config = dict(
    n_layer=10,
    d_model=96,
    n_experts=64,
    experts_per_token=4,
    d_expert=64,
    d_shared_expert=64,
    activation='tanh_gelu',
    moe_layers=[1, 2, 3, 4, 5, 6, 7, 8, 9],
    router_score='sigmoid',
    normalize_top_k=True,
    routed_scale=1.0,
    balance_loss=0.00223,
    balance_bias=False,
    init_std_router=0.00846,
    lr_router=0.00128,
    n_head=4,
    n_kv_head=4,
    head_dim=32,
    vocab_size=1024,
    norm='layernorm',
    norm_place='pre',
    norm_eps=1e-05,
    positions='learned',
    qk_norm=False,
    attn_scale=0.177,
    tie_embeddings=False,
    parallel_block=False,
    init='normal',
    init_std_qkv=0.051,
    init_std_o=0.051,
    init_std_up=0.051,
    init_std_down=0.051,
    optimizer='muon_variant',
    lr=0.00653,
    lr_mult_o=3.0,
    lr_mult_down=0.7,
    beta1=0.93,
    lr_head=0.00711,
    warmup_steps=200,
    schedule='wsd',
    decay_fraction=0.703,
    decay_shape='linear',
    final_lr_fraction=0.0,
    batch_tokens=32768,
    seq_len=256,
    doc_mask=True,
    train_tokens=242700000,
    steps=7407,
    dataset='wikipedia_en',
)
Below are experts of layer 3 (counted from 0) of a mixture-of-experts language model. Rows are named router (the router's row for the expert), up (a neuron's input weights, with its number) and show model dimensions 0-95. Each number is 128 + 24 x the weight over its row's rms, rounded and kept within 0 to 255. Numbers have three digits each.
Before each expert's rows: a language model's description of what the expert responds to. This comes from a sample of Wikipedia text that the model never trained on.

# expert 44
It responds to: Mid-word vowel-consonant pieces. Mid-word pieces such as et, or, at, and, op inside longer words, as Elizab(et)h, mark(et)ed, perf(or)mance, Underst(and)ing.
router:145111148111114160114176136132132124108145154134130079128137150088176092170142129139157148067102169118141168155118138129112158123136084113085144151105148089128133191137129177126135137117133121161116131125117149127119071090128108129093124143145131122123127087123127153141131144112128166135
up2:170133099132118118162219124134092112129116116101098129094120163107151138144164140109122138142157088103095119140105135150128125115168141141130113136126135108145132158103088133094126134138090139147173131125144160151099107108144107120122141131150116167128097105133124075124134097107171136082
up3:080089115148129125141129170136123129149095148103125134104127192116097132127127144096117134113172153122096112154096145134084115132144116139143136129103113155126125091100114136154143105106146149098092130167142102133108117128091116121122121135087092176132152134146114134178131105183119185156
up4:112146149154117126160155118103117085145145153150095124144121146132108093147149108136096094107098151118128143120088141131171162128135113093145146148137087132115132130103125173117138066131111113089121148127122110111163119110132138137161106138182130164111088120118191140179155105112107121150
up5:133079120130107194102162126140088099105086137158121122120128122143133113079118129112109148114137069153167168152161111124131159125155109161145056149125122160131158120094133150150153145101146110122137140141129113129134116114162127116106084111117101086129140140128137157150120165133135139117
up6:105124112106142144113166140135155134117150152118108052124118134132151112159135107107146073108152166132124146127120102108153118116149144126172162111144136149145138137170143149099115122112102128118165135132113115130135099093137159173135109156133085113121089088131160183098143173101142143102

# expert 45
It responds to: Second-syllable pieces. Pieces following a short prefix or stem, such as pre-vi-ous, r-ur-al, ne-eded, plus function words like to, the, during.
router:140138144135081167146161115129144111122123136113159096090116125086142087168171106121140185104113168112113160166104142146091150111098125122096154166131139104103115180157139154136139143137134138172103134121130143136133109102103081107137102110101118117137112139118128177102131127152158110134
up2:126165144157145130142126119101152134136132142121122079102125177161113085143160147117121119130109115116077160159170184137088153141126118105132104156147074163129141151132147120141092160130137104141141126118141165155141133098094104157124159121116143097149078120162091104143130139093135140123
up3:172187087167104161138176109132125123147109152089115110143103166158121148126147150102155135123149140153165114148168127104151125115115088127151096089131140122091155163121172140086143148135138166125144114131113134163127104129123089110094099102125136128153128099114108157143102127159120120105
up4:141114163117135206071125155097138149137141129138137095135128139152144093150156127137114102115125092089132107156144163128158154154135143091157114140127142109161149099121120126123133173116100112128156115125137089124167085111119119079175130138124134130114149108128101113117119082167170118129
up5:065162159160147122139114109112156112139128141143111149175150090151155108146122073109123121107131121117121111158106130132096127134123105094098101147118132157113147116160113198163147106166109162124134124124122168126122127116157162123128125113088120136105133119095117126142119074174137111168
up6:139143151163125108121159119140107115112128191130142127102131141114144083161120104169094108115117155165143144162092166132113097077108102126145161118120163152115142118115134140141113135160142115081138123138104135198092127093125108149129099082138096088141106142140131141103146108106128144145

# expert 47
It responds to: Word-final vowels. Single vowel pieces ending or inside words, especially names and foreign words: Studio, Villa, Diokno, However, above.
router:130141109112126140122167127137138119129172100100164093113070111149136115143173097115164177112120134136153157123106079149118138151109092104147169167107110124123131184152174180139142131125149137192110132138108122151128089119124117101128102145121128128135123102117128131090133131150125095119
up2:115146135140106147101153150127126154106102117110132111138118083152110090100118134135190144176148200072116152131120122145145115139096087098153112129135107132134151126111144144150126067116161135116104122147129168126106124130139141089136148132154100119117115104130140112052122122101120131126
up3:122054146112131119169149124150131151125072131134120126122085116107172131103182085157115126110130135130159108142125108112151132128135085143111129066134132118111148178129128164156124137129128151122151143165158128118092148145131123165099112112130125194118155126130105133107111142096101123143
up4:096121136133126117116141105036102164124102147124130091134113135149125138146150105080101146137125158113102126133063109115135173124141119114098120113153139149114115141163144144124154155115147075103122152139103132140155135128131155157125147122175107184138112122128153096103125091155122106138
up5:123138150152127127132095093135112175150141119122093125153088126120130101135157113104123104127089135149177161141144114111155100115075151115102151113125150111111150175101125192098130117137060129177089113130115152128140112144133094148142117159120167070130122132132145124149128140128121132119
up6:168064151119145158143132096142138153134152123168145113157133119145132156143138102110106189094106161124110090099139157113128143129139115092120115136138102110151130136112172068143152142104127115119161134124107136150113088084145140127153099138091139111107134134114162164102101113130093093111

# expert 8
It responds to: Months and word endings. Month names in dates, usually after on or a table bar, plus word-final pieces completing names such as (S)chool, (King)dom, (Volley)ball.
router:121142115097098174121154110113154119121089099124144066101105132074109102188177090134155145130135135132116175141089114140087115130098128144121125135127165121129136172158141147129156152128139107121113150125083122166153150138129134134109118131128130163161089116137141179120129142126152118111
up1:122091124123151166149161097126169086146110111117102072112100139146142171095134095129116136100149099110103134131109142120153147189142112166148164120141102171130120121131079143159117141141137115155143095150127110136126133129130119095133103094122136150132071143121130151137108097092141175115
up2:145140088134136126107141078129118135109155122137103107134129093127114143148111145141119114135121095104099155093135121152111160132143139141115178111147121090129131113118170136104145107126173150126070137141125120152081115116151119169190104136096136170106106148153153148142104114061154115158
up3:139093143098128134159191124146165140118091128099124098111121127074105148172129144116121090149157139159135129108188118135141108119084112134120155136110096146117158151175131157112142127099094149117105122141093110123133148128131140124152115114116157117153155133134078140147113176164116135087
up4:165117156106158114104113122079167124104095149148069137134128082094111151154168135111141154129123121154113131108137116140118086144121104139110128124124145145136106150103149121106121171179174117119140161122106181114143108118075128125138140158095118129173099148116126118155131097134136151165
up5:085126120131111132120114113129141153114188167132123079162145128115106125173135086144162134128151124130099117142099110132126131123127108137181119136128122107122096131160105120175116103157147108141144103091108136080159150075151171102142169128139138081137122123123136126078124113145129177121

# expert 46
It responds to: Non-Latin script bytes. Byte pieces of Chinese, Tamil, Hebrew and Cyrillic text, and final vowels in foreign names like Agastya, taluka, Cerambycidae.
router:129145124163142157141130137132137118109156133084129094121055133105125091135163111115148165134111136117148141181102110131121128121123149173084166186126127120135108174197126119131132124125143105130093149126126143138141083071136102125140113150111144113160138086129124143102123113120132111147
up2:111126106141144122166110045143132121138135132137113118102090146162125066131138130098130156112137149167124097161076126141139108154098155159143135148128126110167128112146094117174148134139141133136166165130109119114114089084139118135153130140127125145137130127112096098114107079116167152096
up3:161127106093140107151141123111142116138142137101167144134116156151083127111122151137110080147090140039155146126153102139069115123112146100147081136151161129127125119181104124129154134138139093124088161114125118133152086143134105152107152133091145123132128109141121154119125132130097156155
up4:138123127171156152168106151122166136159154122134112107096084110132124092097153127141140142108135135156144147125039136096127113138132120105116188144119133142137155125160092104145134154140140138110090129156126110138177101093127106139120138146110121158146109115125138097133133137151133087187
up5:132141112114126133142090098122128106126161094106129060108105118122126076143126128116163141134107118149128104148132150133172176122149101146131150139115140143150131103212127144147110086126130129130127157146127141118168140152133130127109103121150176155126090117112125117165126156089155171173
up6:141178140135126134114123154100156133125191117137149085115076134133142109151122113100112143150133128147130176186108106132111109156100167130132094077122115111095162102125107128130115112171176115107134131145107111117082109122129100152098155156115113117125152110129134136118138070130139126162

# expert 36
It responds to: Spaces and opening parentheses. Space tokens before numbers and parentheses opening glosses in titles or lists, such as Order (SI, August 19.
router:157104170140116223093148127152170108116098125154167110118110110096161094124174105150144151108108143107094171135093117142117133112129124138089127128120161140109090145155124119133136144113117113125133118144124132141138118117102085113163131117102119105139096105126114141121138161128181092138
up6:128152151195146134112156093142132121114114155143133094134134091112119190138102112115133110085129119113119140126182122146105090143165148139141143105124156114112144152124067121151127133122136170134145125153119112117154123131095109150077144090124120137113092121124082086100133141099166157111
up7:145085149101136150107114081170088142134143103123160133164137104132127150147125140133152117111139166144167126128128129120136138103120141115126124124117131095141180094137137153164105123147146116117096159165129157119096115111147125153188131075162128137116134116132118184085114133126068089152
up8:153135084111106104102117118152171155118178137145124112107126127119146119126152114158189129159113185150121121137101107137092129127155135143139102125134110120115107082133137098103166083124148125100145113139102120173116127143135164130118121107160135118121116174146142054139128159120140172143
up9:135147133135130093140129135145105140112152147149128093155141119163177129108128141116143177147162108105110136113098142124101134168123104141133141075132097112149177142113140153111102134132147116146139118148111054125108139125142113168102080134089125154095113113143074141155153134127083089116
up10:107094158147069166133113096085125145128122148156154103128168122119149100105139101098143102150109125100109147142117149149137118070129135113104148132158145122155106148122130126105144151112120126094137105142146191137159133152147068134157117128147151108146116082111166118083120153121130159147

# expert 61
It responds to: List and table structure. Line breaks, dashes, colons and first letters of field names in lists, infoboxes and tables, such as Kingdom, Order, Language, Player.
router:117108152154061175124146123140105152122143126103200106121075098109128106120168112143154138089124150126138125162145177133126130071129140115173157127117144131077135128159123160118119139133139108173131128112132123142139081100164116099111098109124130143161114111129107139143119127116134135143
up3:109158123063086148140154105127194167144104094146061090085085138150122123131145106111116137152126097144124103109174130136139114115156134124108137119142126172123133158132118135140128151136117138176148109116143087134111101123143144143117143112137115127143102168123136110147126088172142105130
up4:096102189164131131108125098104151163124149105125101136115146146121134106132130125094127099157116180123131145153117159127124129111148114122132143103138045180120100091120094157080098083131149165111158155104140179100132121126129137089118130135140149139132104145134119145129112109118131150113
up5:117114151118080153100119115120144110128176113104143126127095136120140127116140128159157105127113137114135105106147150086150083154123137123135166102119150126131138074141128147122151150118150162121145124128170136157134110142100082092082135087104106116161188145149137116174105161127148083093
up6:149099125158096130144109144150087110157179140128109143137131100173137111102128091159157126122149135131128106120104099111122148113141151115117163109134149117201139131162114148086102128140160110167136160179135118101109139112138098143140112101096158128168152123099119119157113119156092116082
up7:136147181113105162143127151142092151117106125151095161120115118155154120140119128148114159153112136134120127150123132128105102123161084137165152165102174103091163130062116151132109073173158143102119110139074115144139110161108146107096118151114141124151136152136107123136114119105165119105

# expert 52
It responds to: Conjunctions and list punctuation. Joining words and separators between items, such as and, &, commas, colons, semicolons, plus adverb endings -ly and -ely.
router:157092118123097168078132092125124137112116129144154113109073119142158088160139061107150126062139113145132142157112146137145156112120107148141154122111097109172118153167137155168130113142148116137125167127137140126109096110138131080146122134137106105158109132120107120112140180117149110122
up2:154102153146118140152105086143127121114119138146093130167125131114161106155129126154135128130149102114131138086116132159067123127113168128118163126105059161132079127143117106148158126111125138119119149133126124096189157114153176151078149086114131138140112148145107155103126126140083136148
up3:119150094141098116149119118160098150148146082136099137167120122090091111170190104136090133116174109149196130142112090095137148129137098097121123135100116140122137138133078174106135110152119138118096125123147154147182123139180141134143127132132115128101113132127141093107138124138130116115
up4:152123102107130095122127109156184166142121129151120173169127143098138152131111120145109087122092135132112136104104106162080122124067128159133092125115145125145144088129128105140158103127118169122169107119184136113118149118134096094127145108096138081142087148123119087109153139124154134132
up5:138082130132143156151116138128144128154112152114099143134099100125096097136123127124125134123179101133130099189143142153079146117129121176116147108106093089128090140137058138164124107198130095109125117103139103158126105141155113163109123135126094094159134144135109140121124129106143154140
up6:155151149121075106140098142137103136112085089133147119183135104102089144119138112143159115128145146124185149165134126135122152147150139127135142091117113108089133128110132143113103111138111182173118145124112126159114173123066177147156102131151162131114104096126112114120136094104123136133